Weights of a small mixture-of-experts language model, trained from scratch on English Wikipedia.
Size: 11 layers, width 96, vocabulary 7504.
Training: a variant of Adam for the experts, 638M tokens, 4870 steps.
Below are experts of layer 4 (counted from 0) of a mixture-of-experts language model. Rows are named router (the router's row for the expert), up (a neuron's input weights, with its number) and show model dimensions 48-95. Each number is 128 + 24 x the weight over its row's rms, rounded and kept within 0 to 255. Numbers have three digits each.
After each expert's rows: "comes after" lists some tokens at least twice as common just before its tokens as in all text. This comes from a sample of Wikipedia text that the model never trained on. Tokens count by the router's weight.

# expert 53
router:146136132137108097122130161092120133126108131117136143157117112155123139152075146123144157153180145103098166163176101106135151139121182134095134
up0:083115142094102134130105128125101157106139141116116152147141173149119106152114115119139141115157167112136123098208084117139121152133119045096120
up1:098164132129138148124147166138154113153106129149113112157117075143106147130093144135163133103129130098100179131135115122152145133146144149083112
up2:116121119119098078115137127100103144183167124127151103125119156165130176105132138155141080114094144125138110124148089099107129179105153153101083
up3:105143159133128114098120162125126140113105085138112105095123136146138120161103110105111146100162109114113098127161115146138151103195142147113122
up4:143121121139146106116126118141107151108156129139120182158133079085132117125142166114132143128157190140156124125196079126132087132134148150145164
up5:129096122097117078109122146122116142115129102154138133070087141166133156183133146204099155124113125140104127110130119133110112119104111109094149
up6:143166136151154103103144118091132160124118110133137125135120171123108139128108128157143144155146112138104123120127139083131148113144127132128097
comes after: "| ", "–", "201", "D", "T", "S"

# expert 35
router:153159130145104114099160130084128143118134118135146111135123115142123139131109155171127137145174150103109150138143148109153129138138103111091124
up0:128140138155149103126081118098169097128110110119121100099129144152144146116135139144134136151164171112114102095135114136156132108151092135127122
up1:144165122124157147166111175149147107109134121099145151127149088113129090171154084140101110107156150128089180139132142124098106137140123109122124
up2:162144115154148088130141140115168122094092144128104109124107162106126138139134126113104094109159142084114152106127140135131117074094115136076078
up3:146111126098116121144135165105113117101130120095145121124113148105110081099140088160099105121089112170088112148110101087149093163134110116117117
up4:141128131154115153133095115093140160174089139123121139153115068140116091138140108126157133146131091084132099120126115138114123152199089143146106
up5:133171133132155162132174125098123106154100136157148085130129118146093155132120144114153146137098149122112146150120142122132143189158143107137147
up6:130124137177125128128153137092155133138148122095077163086102141095141148137125143143114144132127096150118134115104104136128149141120137178050075
comes after: "the ", "to ", "and ", "a ", "was ", "s "

# expert 63
router:119145123131099120087129137099129139107109123126142140161144106168121129131110159138144126143160125127139163169166104069139131145176175128079118
up0:104101074096075136101159102111167142109101156084157113115140090110124150093129110158157111132135160105118138153151161118101117127117099110133107
up1:143129110116095100137153121137138160120107107112135105115148129156161154111108155122148117176088118121121152146149138119104134145106168182133138
up2:119164127118115103133130111140129104143158114106104130123158113116150122116135109180168131153156148119153137133127138113134120143103141143137098
up3:145152116092128115097154170124152097121114166072130122167129153186132096090161145161154137128144132112085140151149089158123125130108132136123118
up4:164153157146115130118140122119163138130112114099155121151159130105075104160152150157160126121168123133084117114142119097120134119163104150158113
up5:114140131128142101109125127128141168113126126143099117128155134127131127131132114115141102116160123139142144144104170091155117129153112132059131
up6:150126125076077157110132157136155121114154157130157178133166121160153121110142121088126152126117136131135185145131118123149140123115160113109127
comes after: "of ", "in ", ". ", "on ", "for ", "to "

# expert 28
router:134142102135080106091126164083129129128116097112110146162162128151105153148094149131127156151157153103078150138219109107145147117125136096114125
up0:124165083134107157136113117134167131106106126121141112113105153142124111100086144147156118169130083090089143104168127147141154137140131139128131
up1:134114102155176123144169104133078180091152123117137143068151142129141147122155120157128111196140096158110108131167115128130133102112114134102123
up2:133134163166146087097140139097143072094138148130149112116138160117100111144095103152090090118149147162139078168107177132126096139148096099099117
up3:115171159150150172124123138133135126150068085135137153165119162166154093110115153098115145170119126170111154135163122131126142139133169122123171
up4:078144145110139062084086123133146114141117125142174087098109091105146091131133160134124148133130129123183170182084115111125124163183119122136111
up5:130128159125155118169140105120107112119151117138127114124140100133112112157127156111076130138155143076180171125130159146119095163150159116108150
up6:131117121151127101132141152130108108105133112152115113099170142096150131102103112150172093135148122119094120104088113116156098134117129146149114
comes after: ".", "| ", "0 ", "1 ", " ", "2 "

# expert 26
router:134146112128108091079107127102143131117111101118151121154143154140136138128114135136147114163139131136120138164159101092122128136136140088124113
up0:115168128138113150116165160084142150155126100104119174113119104176063109135117125104157119158147103137123104107146140088116104137115157131146128
up1:135149171130116145122153125107129098123162154160146154139091130144085120186117122135124137134123131130105165123138124085103158168125162111122141
up2:139143116111123167123132101112116147119089166098075156179097097112128144112087174113120130109135109157116107131128090105165119118135117100137097
up3:136128102102091154106134114092129127106125145121143100162117135103156110160112150184145121138140123095082156128137140114128138137156160114124133
up4:115155110083161113120138138127123140126120134186126085127117079126089140146118120115113138125130169126096124122102177114128157130119131121082106
up5:180099177124143114132098131133166126092153118127142090111078135101109138167123136137131117178154138121137137130137106119152124132138105088139116
up6:155084092171092168148137153128107116078149106134177138166167142134168137137131093105124148160130117149147150118128140126124154131159118184120148
comes after: ", ", "'", "s ", "es ", ") ", "’"

# expert 21
router:149146097137098095098141144065131147108106115118124124120141128125109115167108151143139161139158167110116163165181125098134149133139126102084153
up0:096104138132126135115119109107142117135124100131188116111111101109174100161115124136160157135145120108128093133128107129128141119141124133110107
up1:150169153091147106136117152136142135173086143134093135141141148131156135066133182097106101126153123114134136165149130124134111114113141123119111
up2:138115147159185121097137099149139175100110149129143110111114138078125113134123128169159112121187143060137165128149130087093184131150113148130154
up3:153176165128170150137162083107175139100109130137105104133119098162135111117136133150167141170105123161139121146203138153112162150108131104116095
up4:125160089105130149141131090121152124107097130135111074180146126121143140109088153149134094118133111090127116099130141114155156142139103105112163
up5:141113120131156100137142130111130130120117150123086131142152091134146124106128084124173112094144136115109142140146127147167152113170119109129127
up6:135148131125150111113143146103130163129113153150107133134094090165106091147159136117125162142101096105111107140127088081124109098162131127145141
comes after: ",", ".", "–", "°", "; ", ":"

# expert 42
router:134162130140107097115151156064143173141135114122129123154144138137131141141105119117148119127167149124119159142163105088155117141136142126094092
up0:144103162136133127049093169155119139113138174106171142102145106120148123123133123148145151123111162117158185140148114159124133140142111130100118
up1:133150148076141151103094140091123141120125116132158134108095154108107101154118118127124092120125144132130151146154118117109151094143123136152220
up2:152188153147111095110091085123057117125127156119123127099105104093130135137105148158179096113130133093144106154174136122114098123116136129142166
up3:152133153170198114137145157127133158123095106098128107146116148112131081168137160141111113159136151138165150143117080099159120109128096175127115
up4:140146127064117132080141150143109164122113167134137088142138143101140115119119139141155179134142137102141152095109102130146140117122121115130100
up5:123148098120124134087111166076135110143101148145137123143120131095135152125104114104132113121153164088123149111122161089127165146127146176147086
up6:109158100083174122112135098101094107133132148134134119109130118154126158162109128121158121113133122162133095160121110148133128132179157136124104
comes after: "the ", "- ", "and ", "a ", ": ", "The "

# expert 3
router:138156109152110116076118145100149136145124126118135111165178134133138113172098138134138155160132139122081125148148136084166134171141171084086124
up0:121124080132086128135155163131121156125091133114099103143120191157126151111130127113155137129122136129090158117135125088154093149148147107124130
up1:110133062122143130141123116090102134124130116143151164137130145143170169094111186090130135179138145113120159126122151141127157140148154092139136
up2:113110126111121134119135146140119142172108084136120110128091146164150130133156136111117179132112117099138136162122107107134129098110126119068175
up3:085100091118109123082211111100164148110151131097137097149110120129162106117139151139126097158133106142123094147141137116140195108126096118107123
up4:136151113171173112135142140129138127108109108139152117125123177110087160135116122126073112153128112155166160095141154145122153145108180118127159
up5:142124122114127142137143112132133151126149095143159119143111110139141142118070145134079146183141157094124121141145096115120125158109096102137162
up6:147116181133140143171136167095083142136096109080146125168139109129155125168115114115144147154131130148113156121146119095081122111135127115139128
comes after: "\n\n", "'", "with ", "as ", "to ", "of "

# expert 40
router:131155118120133130098160141081146133124094118108139126118157145138134125152065111163136153133156127107115146151200105079137139159161137133083105
up0:106125128147110148144107197061128127095128101155114120154121117120070121167154148118122152100147140117100107088132101129154156131142146103124125
up1:115181118110093120112148126118121117138170099108110153142119148159082126111147176100173167097144121146086155126185141116106135180122090149154130
up2:129125087128102073115168175156119145134105146090106099133126106136133137142163139162155117103160126125157163140109106156172152087150100100148158
up3:124122138114133159165082112129150140149075158092145187144143119154186138096133139093146173111154122113141119125163120111121159116115120115126115
up4:111161130188139137136130142118112121154159121125137084098112118164120101141093112146116164142154137144137112139130124114126116150094127149089133
up5:119102111116117109152132177123131182172150156195168130090093092168105097121125126136149153085123145123091147172106145121144093115132119159101155
up6:100157158182126135117129127118113119130115056138161135162135131077125127156128112130102109110140140131128168150163135108110155102148119103124145
comes after: "\n", "\" ", ") ", "/ ", " ", "i "

# expert 18
router:134141099120101100094147117051134163105109139131159107158109137149113106149107116118129163138175149106130165150183099111159143144143125117101143
up0:099111127121136128079154114117121147122159138133152090111144134092139101155113104121078077162074088135184136146090107129118117135136133139138136
up1:076107105135128122142129122143150098159084119126109117122122107138170140093052104112133142145129089137101137119124155097153152130141109129111096
up2:144126105106107112073144140161144176146138158124124119150108156119128101112161177145169103125107130076126133180139142133086112141117136115122125
up3:152117143114149122096118114132162115144142136134133114126110114108147124090129122114151173146081182097136168135168141109140190116139123098109154
up4:132138155165109135156150142142165121103092139076107147126149129133163157126116118127091111142123088130140160185144128152107161154133174168139129
up5:094103120123139143124064107160121119098138103107112145146140115149126120129093160197136139143133153137130088070132156142144180153137118080126141
up6:102142113106118170146125132145136124123106123114120121133134067101157138114123123137180173110183157151100085101108129121108108138160131131117096
comes after: "| ", "201", "; ", "200", "(", "202"

# expert 33
router:141150110118102097102144131082135150119102103115130134144138129149120119140101153137142162162159145107111149145179111097139154138158157125089128
up0:123164179134115134126143116131064146146173064163160113113123167097120113154135135127105141098172126121144109130128130048148132118143116135125114
up1:133129131133147076109117136143129101104125126133128117131125148129164132151111112145119137107131140139129139125177167058118120109136117111127095
up2:140154134123084120115167128095118125147117085120110101161131118171121134137106109143133135156163174130090161138171149098108138120165144104125153
up3:099089115171137144106120187141107146123159076107145118117140190111109110182135086147137118139100125134129114156134102101104100101103110127130112
up4:117111135117126122135084115111141100103114086165128109124113124119096132189144084154073117121128116090138119118114141098142119110168133111120125
up5:149131140200165119126094133118120135100082095150066158124088143138100144187129142120116118127147143115123161122115126148131139078151105131094131
up6:139139134148126093142143117077125143196128142070115095147145134148126147129109111098137164167152134081133135145165118110147135131137152108125103
comes after: "| ", "(", "in ", "201", "200", "–"

# expert 19
router:144171134133087133092137166073130130127126099119142105130132133134134128148095121137136140158153163132114149153195126105136124123148121111112109
up0:109153131178166116094147136095168143085091138114112117116115180135139123156111106110148184084146089157124089107091141125122131136134115102113109
up1:121138122109108122126140093091185161115138141092087123189173145113146118091143127092126127090109136136126161099112099156109124149158141144122151
up2:161079124107137141109075139142102146135114150132088127140128114075167098123145098117118124173152145105173137140149148134132147094115118101114142
up3:124141120151108079163129125122110161154101106099136132147159150154145113108109146146165088151165137148118116125134118108175175129187146123087137
up4:121102100163069128117116065109162123159102117128124118144154131138197116074101136136109098118115153116129139129190110122125130110095123124146136
up5:092176122146120128132148143120154152112111138154132147121125145146113120120120131109141081125131114101132104113150103118107156146130101116114101
up6:147094147112136127143168142104134136110100096109123129120190097123155104108135117138112130137186132087098154133178112079170135116134116129121142
comes after: "|", ")", " ", ".", "==", ";"

# expert 50
router:145143087155112124110150141105130153099116099134121117161146151131112152146113149126143136120154136117095129118156133076151112136160123102100125
up0:129126148101113092122155132121150132136119105157092128158142138163097065128124123136172165182134111115092114144148093126100110138131157108128160
up1:139166103127174141151094133118119147101129140137135109138142134168166116116149129125135137095102127157125123121152149109144190101112150123121127
up2:150124115113104120148132106123153101063116114135087122178134072156146143118077153130155120133153138153101118155141084132133147164122113090102139
up3:151143090117110092119124120118151137065167082107109152104145166146137147140093154162137102116134147162124130120162138125119144145124117092104103
up4:105145143142122102108124175128112122098072139126135128147105099141156166184118084117161132130178160168098128125119172104111150103144118116084155
up5:130141125084078157110121135110100138132157159177131108118137108145121139108093151150101098172134123154115138171119128138135157139128145116128137
up6:116106132120107122120183095123135138134130164137164117118138102147119120103127142144138101150124137113125113088131131164132091138128149089142166
comes after: "a ", "the ", "and ", "-", "List ", "with "

# expert 59
router:120128119135111102102143118118139168131094105125129125134142143140131149166118131146162138154122118090083131169209134120125131145164115132086145
up0:162121156094108125146138141109121132103141162069174097145090131158102141155137099169132120132140137141123129138134150111154102162150111177116091
up1:120124114079121100112138098122153137113115094145135146169112098093137148085129155136126105163144137119101145148118136134139112129157096129111133
up2:144164115068146168139144138122149133116079122103101099140143131117082141138120163146110150120154138082163090141134131105126113126124148114108121
up3:139105120147147098073137117128145160127118142110135117103180066110171136136124119145129085122155126143126125134182149128147152161172123117123149
up4:149160135127135135157117184113105113160126143104110126169129062148131151118117145111162173194101132156133114131131153129122162132157122084154126
up5:114149098122108085094099130120180107109140180155145145123093095094182183125150130168143106112163125144122099111182133159159106131160183153124102
up6:123167105109153138115110159083134106112146136152101139131155121146118148134126152161128093116117107105077154133155138121122166129128139148135097
comes after: "\n", "- ", "°", "/ ", "″", "Coordinates"

# expert 55
router:125140107136120080099135156104141132110119112104116123146129131118123145148110139127149131137138103097112111146186115101180170161143163121088094
up0:127140155150117117134129129104132112154161106098193074124113122157099125144146139127120120141096126105126115124116137128115100146129139104133120
up1:168151095141111119126123131140178161133159148111114118120180099139170138155107194096085102142148109134139169142115077088163092146136150138102117
up2:144128148159133116120141089133104112132094083084105135108100136112094114134117124128124175138126111112148127148131166112157161113155119116100135
up3:161158116136106120073111090135150116083161122111119120111164164117157121137120108121115093130154159147058140125147101106103078158185130146101140
up4:154141119119130116143148143103139091135115126122123162085147117149105163101124082121084141149156125149117124141130158120109153095106161111128073
up5:096185147113130135138138131134116127125085139132133122144151128126108144137086111145102110163124155145130112156174117152151128129155138156102138
up6:143105082100084069130104148119102157142126150133158086099131141150174109117091113107124149124134112078129129142156137106142116143131154133104091
comes after: "\n", "\n  ", "\n\n", "such ", "known ", "\n    "

# expert 6
router:152124088127126101080147115091124143110116119138131118164157167153111147140115159128107153131170127108099152148183130084146151146161161129108128
up0:154127134160110156149114114132141112118114161175129101146126133080150127107106169095102102128116193098068125147170147119138154121161118132106118
up1:138121127091096106143172120032152158141130126132105117133140126166139079116135128191121117125101144102116129119131121131172134136153119068120158
up2:138149116087102125156132129137109164111156156143122141177137127139157112137122142139125176137094147122125172128118157130098141135172149110121153
up3:106106132098116127125161127121178155193104111098133127154157129116114110118141139157112133140144138144153133159096124138122179146140139161091145
up4:111157104131146112125146109138121129139155143149102118146130159151147112121142148172123090165183114126132129085117119160174138125106078125102158
up5:110167134147073106113179157128173119133104094139121113096135115113158141130115145128086101119105130145125093142106107124102130174134135131064134
up6:152128148176122101091102121109140127147153114123131120105126165135092110177128109133158137110166145184121172116120132075125127138169088129131136
comes after: "the ", "201", "–", "200", "202", "199"

# expert 58
router:139170130114113065093142147082133159110098111108121134147129120146146160130110112129110122137157110140098146132175110105145160148164117123068114
up0:114168109138141112105115110143084102142128133122172123156111095141106159122132125145163175102132101135133111129137148130122187070141108101126138
up1:126140106150125189079105147142172091119108119112099139083109128119141138141146099092132109099150136135101121112153109131110101093134112132090113
up2:116136150149163111099174134113177139090098097133124160145146102115095085138121110141131090133104134141112139172109140140147132124139118124091124
up3:169169126167127127122152180089165103093093094079146090148163099127127082129124108096101094124138123146110125133142157139078107109166178175113128
up4:134147125158165129135162132149172119085069146112120084112136090167142132117137116141133118156131096140116121114146112120123146093139144176091112
up5:111142133170101144118146135137123150091091085098175112110108122102130140137122117122145094153162157119126114110123150141144161097107119149069115
up6:097151137149118122136111116126154144166101112097178121142103080163123090104127111122106128155158129122081159141130151160105133146134100130079107
comes after: "- ", ", ", ": ", ". ", "the ", "of "

# expert 51
router:121142127143145130081139125044140139123104119103143115134115134121137120126093149156136146135168152108118152151142133065140136127171133109086142
up0:140155146121151093131165109096126139164188112162116116134089145144089117123152156179117097120141173133122090168138128133150149138160110155081121
up1:195129133121138135127135135143106145125111138084114211138130121178112107171119154120121114099143133143140166116139074121143113124113134174094125
up2:179152120094114121188131150148156115168123087154143102142124121114131112143152146124101125152148162119120102125122136127094088111095161125130128
up3:209141123117126127136142112120132133106115124119122126138144074090121118118135136136142144115190144138145147120124143082153112128080093125128104
up4:100196067103094128132180125115108127115099148111123105141135138113138115136091132111103097139130109124096126114132123178140100104151148153142127
up5:105136119106142154140091145127132130156143086148144127108110152133142104112083106084108139158147162164100115138111142126154139144151158149114096
up6:120146110167131143150133164120143158122083135096111128161113142129102106133130148142134137129185155094137147137128130136150131099107106104050157
comes after: ".", "=", "==", "|", ")", "==="

# expert 7
router:113122137118091090100137122079130136116149104141136131142118133166148108120123136119150140160160147101123146141162099075121126156164107092083141
up0:105140105119137104090119114124174127136124150157104120126178144147166094144111113158085125173140137144085112148129134101107148109128167126074162
up1:159149140074138097108166168137140129124162153090124156128155165141123146151147122131192114137096123114138168153143115140159176176136148104148116
up2:122085111115173098120132145114176103132155121130129143118163122104159138121101143161174139082144135088106130195123137112110155107113127138097086
up3:154142120166103137087143081095140114133118143139093154131118139117144146146130120138158118148177170113071100126162120122133121079131119136069111
up4:166137105143154091090137107117111162125125119112110158111121128086133118133119090143137100147155177148133129139138121109152113102117079102123155
up5:084119109101083122086080180111129151161103068154139113149150146132130141136126091113117110146136123099097133121142074111168138110137109132100146
up6:133141079122105137120147126117187133176113137112175111128112132155114123114092102128179127162110121101094141097164101125093120096155127120125139
comes after: "| ", "- ", ": ", ". ", "; ", "\""

# expert 25
router:125137101137083118103114123087136131155098105132118118125146152144140121181103118138126117162140136117103157154153096068142124126158119125114107
up0:148116137086142135104145161143126120139138147108121116170143097093129131093132157178100126101129161139137153137123135134162127139163127119125128
up1:148122145110128122126123132110138086145167152126137175117106134132128169151119126120113117121123105135135156144147121183097193144128118124130115
up2:108108113131131122150113126128112139118131120184100145132169149127110127109156136152116115132119100116194144157142076124172124127123105183119140
up3:147117107155120144109126130128127164125124175123125109095090103164134154146127147151184105139138109156167153141124105107096125106089127187138146
up4:150171114114156091123138123139136105134148094128143147101147124077153110114134122153117167154100136127115131127156175147122144119100136132131143
up5:138111123135177112159134117087185167104134099094146155139143129174098157116149147101182125142108136132130092124116146151164135173149163150143112
up6:112131107123124144153128120131148103111122126100072135140109127144063159119152163134146112115147131124123109086114101125134133122157108076109109
comes after: "of ", "in ", "to ", "at ", ". ", "for "

# expert 37
router:160126094128120122134123152120132138132122110110131138135147114129131129162083130126157165174181141103131178148184109091145120123147160122093150
up0:140105116143129163123125129115154130089154166140089071137106142127118106133097151112143126130114140111155146093184144107093116112122132083101149
up1:140112103082142140141125091123138097148133137123136138133139172138096117161106120127180165143155205107125124119141103118108123132115130091114163
up2:159139099143129131113140168147136151119158136098101128129084101114155137156146099187121147107158192084136139142153134145131112121137067132122096
up3:114151135121111084110088092141128166146127110141116085107130134099072124177089124122128129138159133131158162147131129130133108119168109108137122
up4:088117121085131068142130168119162082122119074171143114117073083119120110115123170129131134120133123162095147115142131121137115108118131098115130
up5:138126114101126124126099135107089147086138148125141145131100086164149116120137152106139173172140144099089174156168113124153099128166143108112141
up6:105106115111111111113137141128126110137136132078148166137136143104167100129118120167126138108161192102106184128162100117132106128142118128122142
comes after: "| ", "No", "L", "N", "S", "R"

# expert 48
router:139134135153109090083152112094106156110114106101153150144154116135122150141109137141145166130159131107138180156172134136147149147157155125096134
up0:116156129128150148135103118095104087128171144104131122136087129181130115124121136104119133140155103121122177116116110130143157180110110104152080
up1:114138133161136145122124127080130110131130093146106113181114136137071085122075160128108130098123135133146163151103138111124202140134120140110111
up2:161128104110138147098143129121100115154152123116116124174159097161124131104148140114160094136127092119162139122156110156170121145134141046131146
up3:150131117129100141136154118132119175092082127125112128120135143129128149071136162143141128094143131095124156128152122111143091094130127144149158
up4:147137119139117071102146153100119161110137136157178168134133148142163148168137099151121167135149134130135117140124141129164129111143156120119131
up5:141108170167139112129137106100094140130080065162129150112136169153137112191093114130108104127173114141152099133155146121116097151114175178133117
up6:097078125141155082084175146124105133128126109084097139125124136148110172106084136120156122120159149124147128160144097135135089127119096134107128
comes after: "- ", "\n", "201", "is ", "″", "202"

# expert 5
router:120168106148115108097138132070146126159131112132157132131104138157115117152100133153122142132163120107134150146159152104146136132163166138071112
up0:101165115060142137131140143086140068128136086127134152145115126091117108120139132154109128134108098151119110157132139118171162159123143127109089
up1:141097115142081126066147126135134082136153077150133131114127160125111100126177120124125100151092135100119127184129126116093116187122147115107138
up2:121125153190120095123122135103149069123130111144111127122150114186112107147118105113101168126131132094165130168132120105112159128134161143107138
up3:139152148143133130116159104087119144094140168145137166121154157107116117112130158138120165145115127138104146175156117123128131134138174170112121
up4:131139111125107105137124170136146135103146068131146135104166104123157116146138106108126166142142120112109143140141160134123151123109160133143163
up5:113181105150123125130106148126120129145147111109133101085121170162109128092145091116110154109141138125129121172133105139084157104104192094107146
up6:170120080058098107136129147103141122148140157094143083167124121131140128115152128152116096121110137160163121128143125130169094112109127114097142
comes after: ". ", "==", ", ", "===", "\n\n", "In "

# expert 46
router:136130106154097099092122155057117154119088128142144129124161113126115113143127158132128165133147126109139139130203111075137156131173153134134143
up0:165146165100162156113145080095155140118144124115136154136142162112090139160098080130127121138164165134111105103108136116137137114113118091111116
up1:139134124115139126111108113140158117134142119133176071159150191173181121124091138128091135144093096124078140145120124119094131146102128117123149
up2:133103107139144071110069131141097140129163089127119163155152150152117102153141122140129128136116131159145136127166140110122171091117134104086136
up3:152102135149091170082153104142152139117162119112123111141169170111132104131122126127125133151112142135157131170119126140066150137077132156099107
up4:120149114163101145086173126109144110105188119105169091084140155091148114141124055161081094131137121160121121139148156122108112134097124131111101
up5:147108123130089126161116120107167099119109093104124168112091133141143136141153140146132149122132142121141144172132083130128151113138108152117129
up6:151150137118126127173106133159121149130168090153152131136135118145110128123068139079095159131144167109100152151130194110127115097130162124130115
comes after: "(", "| ", "in ", "–", ", ", "In "

# expert 30
router:126154122132129102100116126101127150139118117123116119139145146134121126183093151125153133158185132130130159151185115089140176150124145111082123
up0:155096115123113101109108091113141092137147131141171148129122118120171157117100120118117111119125128083075157135174133080138117147145138107130149
up1:082151153142126107144100118105093165136084120117096173166153167185165109123125104133139123131161131149140193144158160129101154141149160122111121
up2:097170144159125121105112101124119138158110133117130169141120155142100150145119116142112118102151148136091104144143120145140090089126088102096141
up3:133133163115074119120170148121134175083092091113104152122156109124155133154127144136113117113158130150126170146130106098153105138141135162086117
up4:093108092119129123086118118132088160119163121090133173162110150133135103126077117116173096128169198092118140105127126154118160149124113141139112
up5:123143112112114058120113162101143133116148143142098086164142114099158134096169095170133131144120138141157097117159159149127113125113140144132124
up6:170068123120089131121165113091134131111187139112131105114110163170109121155169136131134148140146108142151134116140151080137142121089161100100156
comes after: "| ", "was ", "is ", "served ", "known ", "as "

# expert 23
router:132125109130099115092137121102138140106105123111107105111137108114109156135109154145127177145153123131090144159168114089152115159187151146060153
up0:133133183099098153129133122112193148111126067141184124120163126130125149096131070110092140139127109169111155135129109059104120118098120144128147
up1:139124134118110118138099095149154111179144116143133131107154112114139142119136117090114105104145145157138112100138136139130151101125093105118107
up2:110140111138119126116160125101111151152141148126147155114168145134111139126093150148096147177118070131142118106133126115098134185181143142106100
up3:089159116153122128123137123122084128133111109145121155132110130143119139113125088137142178169143143094121106132140121125183102075148099090108108
up4:143111089146089128094112125148166142115149158115160117160149101115118119102130135173109106139167090089113102153147133125164136134147168147150095
up5:144117167150103144161121133124095130137137147077116149140139165111092093157135110163143148170133097113139124147160081125145110134113159108143135
up6:144141136161153151150106148137129106155108088101162133126122173107099153134136118107111147139112117151116174154155117106122145134128117141064130
comes after: "the ", "The ", "United ", "- ", "a ", "New "

# expert 61
router:123163110100109100104150145102128162105116111134117098168122129129127134118101148136128165173162130096123151150202120105128137115154142135104119
up0:127172130113092135126083159118131132119110067095101182113175118096098120132160127126179156160143132119087116104146145087125144138143119105098126
up1:151111119148122122132085133146111156091114119110108182111166135142150151064080114111147103118139138128133124164107148134148160118131102084131150
up2:147134122147140136136066092116099134114138101195140144145134144132111106147065095104141116141180128138146106144140127134110144117099118087110140
up3:136113148183138144139168138121107165049136129132133127105108139135125101136123083153153111141120142172094111118091150112105158137103101119114123
up4:132124113138131123118084109117087145107141113155099110135148165111119093100108108141108105129193148103112119118115116120131098126132105147132151
up5:126159122118130126137118122123114127115134176132186133148174081129143140101117155125137127113103154157125099115116177127140100161142115132106100
up6:143158107110133124147148121128132108157115125136108135127109133123034118127134132158120122092125132127127129131119126102132154136133110118068141
comes after: " ", ") ", "\n", "0 ", "1 ", "2 "

# expert 12
router:132156121117104100104126136107132147114117110128124113134108131118148121115134150162125147138157146117109131132183136079170165139175144096110132
up0:138133126150139102133168105117162146133078144090106089174153154084099124101162149140139136101154133117128144135091175111135136106168124116097101
up1:118180136095104124092097100118084150107137116122111084150113127090085139135106118109106144114134170141176109137136145138114107121148128123140134
up2:099119132130127138156131137099132133135141082115132114155145135127112152139125071127186122102131134148106148136136198110168112112111110118139122
up3:101097124152101125140133169122154136117127163087138131133086151084140091144131142129124098133107099121090122130152128059103171132149126121131090
up4:083138140138145124118140145086142105117129155108124134115134126105128131114130115200163117134115102144129126142135146087154166135128149151104116
up5:138176124123134165135116156137100125095139133109171088127149156194095143116142144148115111148146170110152117166125174115146159109144104114137131
up6:100199106112118160125092133132141160119145104102127119109108105116106159132103139104145116160141187142152103133161118100102115108110137113146150
comes after: ", ", "| ", "the ", "of ", "- ", ": "